From a checkpoint of a small mixture-of-experts model trained on Wikipedia.
Size: 10 layers, 68.2M parameters.
Below are experts of layer 6 (counted from 0) of a mixture-of-experts language model. Rows are named up (a neuron's input weights, with its number), down (a neuron's output weights, with its number) and show model dimensions 0-63. Each number is 128 + 24 x the weight over its row's rms, rounded and kept within 0 to 255. Numbers have three digits each.
Before each expert's rows: "mostly gets" lists some tokens that are sent to it at least half of the time. This comes from a sample of Wikipedia text that the model never trained on.

# expert 57
mostly gets: "ability", "ization", "ification", "ions", "ation", "ities"
up0:137155101125142090074094116081135111107143096112105102101155160159166123139141118128117136141113138113164167151130144091139143107159110180112100135106091133100124136136118100145115156148128096
down0:149110146082133143104125099099149119138165105137138111158134167107129075149116130114125155123134132159147138107169123129138078117139116152129155062105167140157116182076142165114131130131147083
up1:137147083092158130093125142136129098145133133130131127087125169134115097133122112130110143120119110152128195140087111154113121124088122141144166085155140172110145127134155108165146087132185134
down1:119147094108127107135121118153162169137115129122098134095168134159100131132116117147184129126185109128140154120081116151157138140136123124086144102128140143095105120163120118141131128131137096
up2:113144107098153127123108143156158130131100155125148094156156137140125117134134135103118139151106160089148161139130138143161123145149117120107148095090133145140122116109111149131085143111151131
down2:095200129119126125144129082143188124121143118115165091094087083161123089095128135125138114127110132106117125148113102123112142162114118167079188136135168116115138118128127127144070122148147095
up3:126090105167181131146086179125137112128161160144119097115132196093150169139068134162164117115092101155131124129187129125131118110106139142136137183120117152112128103109104154162137095165094112
down3:134103148166153088111158148127099106161118095137119149129118120130145147089174176096126098099109121120088112110166128136137117078140097112106086096159152129123113126096094160092122106117142158
up4:153139155151143117174107157131131160134128148121129138094124072145123131171140111108144138143163116132159108146110114101125150107078146153119113121122161148122120122104083138140158141135131148
down4:136135162137123139117099109121120093137074155133079163112101075131183118142184175123100127109129140127141097123122146092172139100094102087098120085069147104110122152112126120140125110154104126
up5:139168140128131122141142167134150093120106145122154171157165130106175117128163133117125153140141135137074137145141139120143155111120089134095124128141173113109118115102092152074135119153120145
down5:151164139108118139126121158145131151119148106135119144130119152138128142153131194109116151131144123162127122083115131152142169138144119146136155146171110121171119124138105108164142188115105080
up6:111135145152150141129108127156122134101058182147124158118164127121110143141148104110111111151146134170139147109125154077146105154149084141121114116122123151139118112136113121111130184136139118
down6:136155114138111160165147112095134145163124148123113126137126100126114117106114168122077108097104082155102111169148135097128136119183155122137127109117117146124119129098116143114129130149102129

# expert 5
mostly gets: " 2006", " 2003", " 2002", " km", " 2005", " 2009"
up0:132119139112104151104151132143133132081128175165086147115083152118115128127128115170160132126116162141110162117126171169149146103178094146133150130092116146097116155123085147162107129155147148
down0:155134151135114105125143144125125151129132135104093124154120086138173128173141130116108132121112135169136131143102103090097160156137123136093167140135122144131107126118132139141144123143125107
up1:135137124076156142147094145119110102118128150080132135165125112151121109086170136149115088129157109124174155072109137174123142139175099176163090146129104167090110176156118118138158145124142126
down1:113125117098131133145131130143139153130163129107109140127121131101052135104164205111087148114152109144143128114106093140117134119144088147127114132133102147108143161114179128152104125095140132
up2:120152170127092155107123143150124101129168159128129146140160157129112102110125128122202110151142189122135112169116099128128152112148118121094110166133143134129116120165148121146128096118126128
down2:135115171159112115173124118153132153136108134121123095140148139147130153085115150103129124110128177118127148134126179114152156129136090145174098126167093104114103136129142112154158153130109148
up3:122117152116103106136123165127103120136110157096130133114109097107077126116192089108140152161148159090103156151138126107135117133160100145150131152109100125119120177109172161117111134103116160
down3:139139122142135138116132139100157158131111184136158098065119073108116155135120130119107172074145094146129133117162088152086112142108123157112147130144163153148131140137133173125112127119133178
up4:170150142075142105140141146125125150108118136119153131149151108146157135153136113098098137114167109147108170122124113099099191114096108116114152087156139159087144142108110137169128121145114124
down4:149167141091109121116135131097110120137117100114118119154155163135103128156153111129087122104144108111133157160142118124123154121182149137088136099163173136104138124132126111154118143146091128
up5:118115106185118064135177136124140140103146110151122145136103150136140113140152113150171114153115136131167101124103146148135118092121138153135114135132122059170143092140143140120114138097112109
down5:107097118085112129111127129152164134164107155139101154134151106113135105154096120164133130088079143145123148149116164131121115083144157155154092144111125145140124122149170111082149174159107124
up6:125134110125129090115084165120154128115096121143158142154134156141176173113101090113135138115108108106108150108129105145110158133143117159135122099080158146134106140134130146105130138152142111
down6:125121141146123118115165126115093108129118152132123125141133090134132117120101142116173134151156107112116126131138138140122119172154102099206222105142126156113110081153124140115140106148165132

# expert 16
mostly gets: " mem", " Chevrolet", " Cy", " magn", " Lem", " Marine"
up0:142178167144175130153082116100131133107132108159127160111137128122083074126133131126182127147159122127147144150116146168180124163131109138150108135096104144143092141117177123106148150182138141
down0:170133125185124146136102088132122096101169157117141113092144112113078077124099186130153144130105154084121122134117156119121127099115114135147122143097155157146124105087153106128125120144149117
up1:167116145145120121105113088125083110153159153096115162125128113147125164159136126128119139099121174135094163134128146091130133100121154148099131100120113145121112114124084099137129105131107137
down1:132193126093118110151144131117113119109115122118142094128153136154123166095150215117184096115105111130140110102130113188107095108137095115166098138141130114163104137123116128116090152117119167
up2:146109188147154144120103128111101148156112128106132168163134103147122070138131146109114132173126114129153093118148123127155158119128160110151127148145109153155115153119121115138108136147143123
down2:114108148175127099113106100134096129111173138155106161106145084106122090115103145145124193157176098101099147128139156103135150068092131138152110170097141112140149141103144159135128102086147155
up3:134142098091101104162117145111161123103135101162107148117112181150129097150136107133121120138099085134101113111156131112155114116137100143148107158077131124160142121092113164108137128172141104
down3:134128098102109137113170153136157149107121110137129134158120150103088137139130109081092094128137095123117126146132152093100106122140150149112087110135151092133131140155140118124083192173116134
up4:113100123095147157119142136149151128144128179109105147138144159132090151162101125104152127108144101121111153116117197100167101125137133131089136097136139134156124128133106101168134136155147116
down4:145136060113120140133172136109153128150152099097140109105151128124072127099157126162112143152165133110169133136174124142153124157122175155121152120167106163110164110124163127152148104153113115
up5:148126181096160168110125136124106150163133158149110087120167172178136122144158130156100111142138153127132162129096118112120110132085090132169166175151098094162147101098144082171123130142070158
down5:130134102150128106113117132142110149118155119125120114124121131139149116132131176129117146161148104112164124110155136120098122155105119101156123121160137087105109121145101151118168104080134123
up6:102117131147127126102113147163133151147119131131142128153180135176152159130123100140157107144145147076160077112145102102164127131123119093114157130096142096130188136123143157098133125122146115
down6:106174188167127123094112121136116138116113125152134164131134087162107115153112146100118126127160073133042142164113137120151213108112095105132117112142182117163119126101123079163136128108079112

# expert 25
mostly gets: " Fo", " o", " Ho", " Lu", " \"", " Cha"
up0:146107116104096148147156127108104069100174157123090133090115134100155133169084109153096087121140141085141158130157132136102150099123115157103108128085148175145125187116108130109110121154098103
down0:131137146110088169164132081114097132081115107144139131167150126102155102152135113122115135088116131114135141102123122124142113132110104164110099123125072149087149170109127178148182157158117143
up1:176133082116142129136140108126146091120127107153128095089140158128118116143171094132135132141115120103164156094131122138149124120131136192145138129100145156082116106155184153167118086154143145
down1:148149089146111144107125106119140162161133095135156086140137121142102089140116149160150143127118100097131101085093110133124173113161088088139167110132096082100145102148163171146187118114134126
up2:149135096125111154140125134133108137156153118148098161103142120125106111134130104134147123115124132135133116111115117143120129107157087106114093125132098118107098182132111113133137129150134127
down2:102110140126137167167133153105100125120134167131130158120105120085147124135157087103116130162132137153124074105132085102152137097111084121154107145142183132100130165155130125129132127090123123
up3:125146129118083137098123170185122101118126153113096156126186129102144158143113135122129174159123114121108101132125113159189144153145133120125136114161084152092099137115143117086115154152140087
down3:109118134134097081102139109103136130094124132156090123114134126119173157123136110165141118163111149144114117142129101114166116115144131150140106137132133132129090124106129133149119123137114139
up4:110162108113108147119134161176138155153145145142123089121112169141169130139079132097147109114149148109182130145115101112127140141110128083167104129114094118157172141087126106109126132118140183
down4:107179143092098138128170136120093152131116168148134122152172133195148140144116159170139129119154155090138142134102068138104141090217113154151119090133135091137146096113135135109079125116149127
up5:128112097108135121143134131189121129112125120094109122136129151099119130136081098152126132106116128133127103124121151121163124120095119141142137148111109122131134105078133115150141133101107149
down5:100152130128110139119160060128149108116098155133118110149119136119110141164134099088123130157164086141127115144093079096125174105134147138146125168116123137138123150112075178145153173088165121
up6:109137112106163092113144146106187109119075122098159145122103145127101106106131120150160141132138089115170113048168173126111102118103159129166113156125126082130120131135130131124140123171165168
down6:125125092149081146099153148100137137182165136114129115148118083105104115130106115103110136123126102105151112085129156102081122092110101105132111146134155140128106150103106136173112141139120118

# expert 20
mostly gets: "\\", "!", " 978", " \"", " \\", " Press"
up0:165115122137159127141106159074113128103141097135116139129166153142127130157152109144116118106135118114132163126148115169152156141082143137149098148147097149142142137104131147075160126167125143
down0:122102094128099147115131128116173155150133163166155111118163146103132092141119109143092123132151126157135116099141115123138132134144119130104120132116093129084139152103088113091115116102144161
up1:133125091158141112148147131106171115162198110146137097108116153128126136136106130136165139121145135119081153080117159124135123106136083147114096130144139102116126130101128122117120106160160145
down1:125121099143118099137125121116118149167132107164142136138149092130131137144121161118134134149124130128151139167141139122130105148175154124120108155156156096130127126113116143116107203145097130
up2:160130104088122140137172124140102102107166143095078110146122131133100111122086125090104117091134153150139091155123153161140131113077139128128151141133139125094142117160135141112113142146090121
down2:117128133106118119119171155122150160134115094129127110080116149114098107161121207139141099105107159164131104169105129135146157098095176129167140108091128147143161120143113133105147121116139111
up3:105122101127110100111150158152113114172100130104168137156123135153132153113113136184129089100121125102073103145110098076091097112147170111118110094140102085129118126126092127089152151110133094
down3:076159076134115134141123138107115123109106165132138131128125101087122114094151151129132111141135123113112097079150129107159069107107147162117126116094139153078151107176128128134100137140121121
up4:105107168173140119155127161105143162106122079118115189110132139174148075078138111133149167154112119117103122142121128160139133126104094101191106155127112127151119191120154113134154129127142131
down4:102111114140123124130115117141113104102121152152110080099137096109151171147147104111130057122103104150133144125138149104154138127082077146113106123127160127133126140130126140131135085105134118
up5:164162145146078148151133091088129149150181159146080146121110111129110118117175118098090091120120125121111131126106130123101207104114117146110136145126140125135115172118112134132140147150114150
down5:101116150160181117127129131156078121155108111111130135107123119171140136142110055110078130111137135129134136108102115116129161100139144153116142139086097145117149130091106158103130135122131107
up6:121123153159134151087096154140116131135088092096087114132116167116166126078159104147105111165142121137149126116147115152112132124114109105152136083121149136136095102105147129158157151143148111
down6:141126102104140166094156151136138149111142094139119103121105124104090114130125131143119128129136152145135162106139132141102132104170121140097157117119104136173106119098161105114151161119132150

# expert 51
mostly gets: " married", " Born", " Richard", " appointed", " Chris", " Mike"
up0:148156124157101128160109143094142104137134118124152141130119138146121096136124118102112163154127176136104124134145122117144192064145129126127098126141133117157120158105143150120138127150141204
down0:130108176150111127125105130117156158139117111109168086123117152102096151138134093122161090150098144161169140113096128111121190132099109145128121150130152143154122143144088127129125071102077139
up1:111135120113110165126144104147161102131121115133155160111137094137126135176138098088127170181114147148105113049143135094160117117114138140164138107114089105105156123086163168141121151139134145
down1:113110103094130140125131131132129131138110107158180136136161106119154156110116167167114119114138119171145106177147149127175110163146144098111103165086103148109105106145104094143097120146121138
up2:103132175131164074135128156127140108108064133107133127112118167170147156138124116138162104169127151146145125102144134115129131108129122157133082115125189120158122131155106120133151172161098106
down2:081142111161158151133124112137126106115099145128119121159135084130149165147117116148119106090101104140109123151164127126099080115128141162104097084143153182098138135181117113170077141115134184
up3:123127118127082146114119118157140136105140137136116144122159142133117121152143114123103192123142144177117060129143137107205100128093117142126141155127151121145144121104161115117088108179085146
down3:129096133156091109156132148101096104086139139123141146081133109115122153160133100125118135141152125123128096132167131117128123129096169157142147118135148112145120115162144166106119127170128126
up4:158117130140139168151134120128155101133112128167135109160157126104101116163116110140120121179151136163137170092149133113179152171114120112138136122103130146138118128133114102120111148112120148
down4:091129115124156101151161140117105134174102149105119076153126130145137127097129142114113107164156159118108176110141133155158117081130129107128138110118061122104138139093147137121148127168139117
up5:141119142149135103169145123131130142103107103100123147098149136123112122186147118121115120113114114137143150127145108094156127099196173146144126123130140143108138124129127138149147125098198118
down5:138117154117134141128166109112137079153098078143106110130111108136120177156130142134144147103119145110139126117095076128142134115169134125069089123128114142117150093152133124135107077129119116
up6:122142136110085084129111151119109122148127115100049119141150085129120131103112113124131151126151099093127135101133152150166123098092133110167071127120129119154139129144128136154170117149140126
down6:122139145115098150127131114086134123113085192116194085107127121115112110153113129097139153155117110161070136113084125083134098131114104139078138136130103132150122160115127167119095093115148129

# expert 27
mostly gets: " dis", " et", " JPL", " Genus", " de", " Species"
up0:153123143129149164168132132152130148155076184104099126149126134123127145157129099124143103141128153150079129110151118128103107102123133146129145128080144116143052102145133178138124115124126130
down0:147145111105151092086150104155083120140125130164100180077129132157117148139138120115143165119124135129132150179077120079176139117145143146140151123073109135106118120129099135111183161107156110
up1:151128117113145167128150114133092158100142125144143145107081114145169136106124112084127124125135129142117169086119158107111149138100125101107136152165124124164126152144109155153129127198107078
down1:150101134121137113141105183076109148173105117106117153135139079133145124140135175154152121101135098166130125115100124116123109158161132132087128174129112117135156146163119159141115142129121143
up2:143109146143120141139128119080131115134110144146109126155133146158124142133096116161125138146156119124138116152086141120060135137122141129086086153144122125152108152145131133148156171144124151
down2:126114153138131166122132117115135065128140111136150139146123121151093127137152103151135154141116090127156121137110105125129168138136085117119115133140150165134121115069107102098095129152173120
up3:092127158157156186119144130118166119183156122131108105123147126173163158141168101113155114161136117116119094129127098089149107156151097117120144164108085142136139118103145182077137124140127095
down3:117100134104149153140138120107131148140146155151084117095124133099114128097142140162114115123093151123136138152150090141131130090109119143158124153079109155137155121138104130126188158122158049
up4:143169103105149138165121150155138079124150126109134137131155150136117121159152114127133134126168142129127108103151104146142127153092116074081118138138203144167179160157108163119076134126148113
down4:093121146120127100150093113091118147149098123096126108123140122124092082118137086126110147135170140149127138114158116114120142148154147087120117096124108157156171134142143120111108123107100122
up5:127150099139129149122134150128119128162094157117115111085152168103082144148133092163074135138113135125114118096143123136121105127147101107124119165154099090137119118115118113125128110163104171
down5:127130142121107104080139127070140119139119097143143114089104142094147134134087164178074126154121142120146111135153165147107129121136120094130114089133091154173129186145129149154156168147092127
up6:132126129141156117175127106153104124111146094155110137095174127096118133148138129095098109126119162157107100109086109103146140108127133132177098108142119091131114105144090135116111096125120136
down6:143113122145117139095168154154111157118123129127148118088142153076160140126153112124119106164095127181147160135078157074117165123156132118143142095126129131109135110153178130133117099125119148

# expert 28
mostly gets: " Pe", " bi", " Or", " Ven", " Fo", " Ver"
up0:106133092148123137118154165152133111129120086129125095126115136097141083088109125095139141107095146122084119157089088113176146094116148164119079099104140091103151090162093124141125156155124137
down0:118138123096144146167183149138093178115158096157122084122103146163153119140097137172161097097145147110098105151097126112185119138147163144128142129094150091135150127151152085134116117149104109
up1:194101109127103107127125135165123126124109142125100101144105130096126138125120113121127121145082131128146138063134084118126135104140178158115128167126143127129124082136143150109152148149114144
down1:149151146114071088133133095152083111134131123092126136181129159090136152150135143072129132125156132129145152122118122108104127110116133106147140141093138121131128149156093107129118114111110086
up2:120148145107161139169180136138122085117166126114125148116167126135127114121113124105100095111149154140122120119144140094159126113124162113182142109102163202116139108125122129123142120163149111
down2:147109127146095133125163109102173141122191115140156157122112120107091097134119219144109119145118143148161115075129119153079153140102145160141083163153134132100083133106109140115141176107158121
up3:112121129124136156138188131139145160097112114183084113097142171145145128206163152141142140116138152197109102122150106151125114166138065136118127113147117136143160128124098163156136119149106094
down3:132168172174127120116177128135113124128129113140121098143150102143153120152114150136117149116133137144127144103142103133157116100169075111117080113146065131131146146119110161158173178122143144
up4:113127170105138120146112133097142143140145141165152134124157117104091129127146134095086110093151086152154115084136152148107133080170132149132107079151127117083157132117164114155124136123153135
down4:097119109122123127165124092132129149175097096126149122159169113121171133116155120133160117174085141104157137154145118104127149116119127114110120105138154116121122118161101169150075101129145094
up5:121167096179109107127139105109143141144129089110123085142085135156107144097138109148129176102130102177152144113123125125163117131086144143117135113154113107185119177143079152157174142150150116
down5:129119113138108133130157129136127130172099121130129096148127139164146138127107124175150156161149155099151165123144126073094134150080099140119150106117148098121115107123133148167126117111099111
up6:097129127108130119134104143098199109134137102099147138097079148156152126123136130115133142120092114122125142106124117121130169149109118127114110127122122140130125134159127091101130130142118123
down6:173138100139136128178113149135157123177105123123149176128106121140104097140123089125133115121158130138124074128155091150151131131162108114154136152148131118095159121161127153175139139144144091

# expert 17
mostly gets: " University", " Education", " Research", " Institute", " education", " Society"
up0:144156142145130093115115154145154104154163156110155129138138118119134100124125112140143166118121130140181147140125149116109152099154123114116111151107109107094160126188145087122140131096118080
down0:094197143119140125134166147140151121129107140115126142117163113114152154126088138146100109147107135127133133096135160143149132091156120078160093115089159116126142125106143068153156103113141097
up1:117138126127162119124148107116145111104144126105146133140070103138089118152137123138096141115111165113161130086132124141080139118103157126133163134142201080074133125146162103091115114096090132
down1:122124150106154117120146107158108122084117101141159110118103107133075126121127155119098139078132158069143143112122117147123143169106164126124104105136140112142090150107163116133121162108126147
up2:158152143137176150123092131167155114153175172137139125142133140137163114043076127154140139141136134113157165128154131082126102122113130068141159170135145143100148156124142133088110122155130139
down2:137112125132134151099113139136176128130150096103125086115103113173143140113141110157102151141184091133128110128128137123128142103117122149173164091158101126130097150120147129125077120104173114
up3:111127110135146137128112105115156171179168118168132132133118153189144111154133138123138094159136131136113137120135130120132166109121143135111169149168161119128106142091162129127132126170125116
down3:063134100112133160127123081085151131113123131123135102119133122114151115092122142154120125108116109113139093104084099118144129112180128143143090141157126111131146163098144146208059126104131100
up4:127200099108145086136128153136102127139151079112108115124177132122163094101127114136110125144163143139159147159098110149137100132124128154134108133071138139124138118090149112142082150127105149
down4:162108131104135119142086154125113108118166118123125121128131109139135120061125139100136155140129126087131135159134113123102139111096128121133125146095138165120137159190145117137135078133104129
up5:130111125124130092142126122162123131127084111132140145102116136174134100157163126092142131088102109159143088110124124110143166109121106109169119137138134176140133142114150090186145127164133161
down5:113145157128117140120106136140122128148128149109121159150133133120136093150153085174091116092134129131182118117149083108104073113101176140102100150069171137074155146120125146130115131107097140
up6:116125120152096103129109142150086146129119178169091145159142120101137118157141122119142110148130134167151069131114117148115168130099112184123138124159141099157147128145149139123140110137099173
down6:152124139128099146130142085095101147103102143143150130086151109143099145104092156138160122174123115124159115083097143143097155144153119139105152102100102133140165090093139184106114141141124128

# expert 18
mostly gets: "ón", " ESP", " BRA", "ía", "é", " Chevrolet"
up0:150120114144128076113126130152151157140134164129132131149147131117085141116181126140130147140126125139098094120094156149141111105147100200160124141129145181130109122058094139151135148127100119
down0:121101140136132186111181119111130119137128133148100123143148142140089139100183138119114115168144112164096094112112179176127151129125171140141125128120127143105140130136107138136107129109111111
up1:112148130117149113111122156140119132145157156121111149115193119164117155086094093161106124152137132126118089090092117123136148121111160119129134172161129107081097177136134143091104158121117140
down1:095116109140148136142097101072149123129130122104130136121176116127082138152085107153104102152135122166184129147135114158177121192135125145105140154097112144139096130145106108115112146155142143
up2:132129154108137102115112113156117090132159130122147108127134146150077102139135117099091172146153151132120138131151113119138087085164144171132123132116138137118118153133145155160134129167143090
down2:134117167082175100101111112140079133148151141138156133080078100165134083163150096072107140113147122131100126127116136131182123099113102101137167115113128080159097117125154074138141113140126114
up3:147106120145111147143150131165147097150133143124138174154149126162126135132142121182070104117127119147183122150148153091115107143125153167090155120128162167132088144127138118119117114098119112
down3:108167138114108155157170140146152157054111104126099131147121121109119138123117224102103106130111114139073149138114155114158109112150113158109124131110144106152146143129112147114166130117127154
up4:147144150114056116079139139119125163145148115118073148122126120144145146121056098149128115133143103154103117117134131118122142121084144143156106111125098190114098130117145132111127116158141129
down4:156118106165148120108088142147165109112158159156122102116120164101161115126126107146109151163085149091142101179100166143132138150124094094125116131151145119102098151160118092124084129142129143
up5:143109152157135139182159145121137132183116101161133144181126111162129094107126101126114115161142126169168137083103088111127127108137102126137092147121185118137149172144120119099129189105095092
down5:093175114166151168129126135127147136134121147147135175128121096165093101097115182139109100105129125088138105151151167129152132131107124148149137175111134137114164116103120116157102168129129115
up6:153135080081152128119126144138171140139157143100067125135118137116115146177128150138127129159131079116121170114120135145149115129161129140144121097081120106125155146091158091142132159123161136
down6:098080130129111123165115126093135173141074126177106125115110084124121142068094109162146138104095126149124122113119126139120111141114145122070113107148116098120153157130139116126100173147120150

# expert 56
mostly gets: " died", " married", " joined", " born", " appointed", " Richard"
up0:156164122120135124129131128155154150107112168165133142133099145168106108142100129119122162175131143119102125112132166143154125146133128107129161118132113103160148111127148133115087062185137099
down0:158108126121184112147121111128151118156140124154101169189159105159105108141114120169098122139137137161093108116086135091134133143136120149143167118122104104109123138115131161120131121146090073
up1:164109103145171074109131147128106148114183127113094139127129151126109148177131127144158110152119099124102160109117142149148105162112131126106128130132092116117111115135162131153152127129154137
down1:104108100108141172132173077096118133144148153130116109130169133140147124166112129135135140139174156137125132152067109110156086133103098102073091167160161127117131128186169137131085113152158168
up2:168133163110102127111108195094089088097125149130121109122124155115142122146086102106154127137132127133172133123113116118114142077138145170113134136135178142100127119118143134120143147150109175
down2:122133094109147157148150155119093089128103107101145176118120147106123142134098118153152143154109177100150140149134128101127135116125131169108101110104089104104177144136101120144119125121118110
up3:118120117125124154165113118112108080115074121120141132114121110167131100155150126096104149115094120128149112091165106112149142109068151130112129138144149115151130114123070114125125116126155112
down3:093118138121089137138111104106150086108124091137150131124105109128152110158124050156158136140079100151141131123141136166120112165112167167096114140147095134134152103159096108138135136112143094
up4:124114127090115145149115100117136103114115125153139126119148157154124150102173122103146152137170130129144136115137101142167122155141077115132130113098133172152126154091137112148128122106121105
down4:120130127093127141112158110127110115145124123121114170155118116107113159123130101087148133114135134145063102141123133145173145142091148124158157147122166119117145147137127109142161149099125131
up5:183186142070135116064079116161164153153151129142096068108135141125164162104160119132128124116125127080130083128151161100128142102171134122111123154130146135107104138120102101105094117144072112
down5:150094128152104106157155141085155143113136134148121172115138127130174090121146133134122112130124120159093122121147128133145139148107102164137182119127103112094134148131130133072140110130118137
up6:149138135107139128139135110155141131103155171134125171149097105101130111151170125192148124154106136101138106132124091104135120044121142133167146114110157159114076107046124129105135128108114148
down6:141161189099127095138101106127120123133126091108168140156128103145101131139167140125108136127166105126144135118092078152070127110151135119191166171132080105145083112117090085119157134136097110

# expert 22
mostly gets: " Genus", "\\", " Species", " et", "Scientific", " Phylum"
up0:126124108120100137131108179131093162148063153168127126115112147146189126127125093128146160142127125160114098161099147110151108086118143182104139135159130126135146107142111136152107096144111099
down0:125163109167100115137148163108112144096124104125095117149111130106123147120105122123080140145129109142140154077134151142150155127111085124166170131141094170091132117170156111166153122113166132
up1:109103105145125163112150113148119139105143081147102131155091117122149136151088108100111121120107169102121129126134140077134134163139082129144148115145100151133104126094185130158111149152102114
down1:104124165106138121155161141151098104114143137167126164114105142135112146141109188142089121094094174136117113121126136118164107115106119147153161134161126129123128107123094088107125109125081142
up2:124101087126090138140144128102095116140134133130134109087127191151168153095137121144151163133090113154136120114097112126156181132123090123105105133135104158134110099079120143164104093132086085
down2:148159135085099103148131125119159095159122141130123136108175122057145139137119120158069115140098125129164155149126128148115163145117148128122133144098160122088144133131149149125116059121115145
up3:133106124136140143119154138143154171139117121124101113146117102144123138120139134123107083123112131150142076115186098122160135111148128108122109135111114127108135158097168154141138156126169177
down3:129190128133124142166119145126139136095170100153102137150089113133145123142165111156141124139140099151112108151131140128149160164086119111129091122136152105168151126132089109155148109098131162
up4:141147102099110173162159093130120123107132106174184109157167105135127113095140090106134109143123122127112126149120122103145113153132135154131119150161122104121133119141094109133119167100141120
down4:124104096127098121129149122115116125122146122156120139122152115132120131109130105134108153145122120166128139132118095123144107087120116145158131141155159151085150107111110109126102172086146159
up5:123121111122153108075141132144099111128086139099080078149112113131116178117110119118129164106102113092147144126115126151174125172125134120110122126125104162152117120089137150165117170146161130
down5:127175127130096114149144120098157148135091169141103117079095149119100133114085165130125100164112108163138133135186155144167104134127105135116141105148117146163085076148114125090136147159139150
up6:149125121095124142156145109130124124132174098154118120109137142131126158176071106145087137094094099173138115104102119122167124096114125109069132139109145133130141105128146101138134111119131133
down6:147169141114148161150094169117111119120155100105079091112163154100108129129124109117128116120111057136171116144154159122128110121108144110126112139162138107118177181149145148144105128126119118

# expert 21
mostly gets: " Cle", " Ro", " Gre", "ía", " Cra", " Lar"
up0:110094092174127104106100188112119111132140122112128117109149124153132105122162131143151110161095125129126119093100111138125111140101100120104138104129117178098092138119140146122123156127153181
down0:150106133213107097141123142152134156156129054110125117135130127144121150119155115148106111115140145115137111139143115132102104107149139113082155133120144147081138146116100145087145079153137157
up1:093169135111136112149112132135106165129157125133119129138119110156119100164110115110122150132140127161118097121113113132107111137112134152138153111150108135103090141113155127151115105142159175
down1:119102108095147134148112123142171090136184092088087134119119124128127130134127151075142143168132166131131123155092158101128107157125108129129129088153158133102093115155175123133137112129171133
up2:114121101161076139179165109134108144129090116103141144145105119135079131135167153144109122150156100107087089120099071113159144126115148065147143123113156166128168149148107147139146150079164148
down2:127151094119112136150159105107092122123094143133141142116077130100122139124157088092084122130165094116119093143108126132175120138107167115134137114110119110094155141108072140125097112123129159
up3:130093114140101148120151103115122159117125172168164090108127147116130139164136120129139104154116114121143127147122126126151084106134116152134152111121095143143120127142104108165125120143139171
down3:135109125098140088130141142138108135150101086138131082110121097125136121133150063091156102122145117123170192113109101112116143099134118110132118105113157177123154091135070146125133105095126152
up4:138134119130103111182147100110136127107118132152098128111128180149171100147161122093104106133123135133165096107121098095157135138125108133097132149125146119107179150152107121153157128093118087
down4:153095131109109104113190136161078143159096124159093141112126171121120110152120167154150105121087152133158160135115099070121060146077078146120119172114100149158168129110164091131093127127138126
up5:126122125134133147138171149127120120117132143170135081123125112132103111138130129104121103098100114132148127106109126128145117096109116115141114147095099148156117115140145118162098120131151159
down5:135123130072130170118150144149107114122109114164127119149143144119161099180113117138084161130156100116176134113140132142133164094108099105120140124093117152140134128125129115141088127158104105
up6:134160161146089093130160102131112140133128108162133126148120162069137098090090166143162177126118139119130102092122113166146123116109128145155119123119113108112172122133101132141134145142088146
down6:079176157100089138105158106118131121135116125151133152115106117111144130130100192111168114109126197113136108143128112172122131183156122159139154127118097125139101145173125157149145107123124175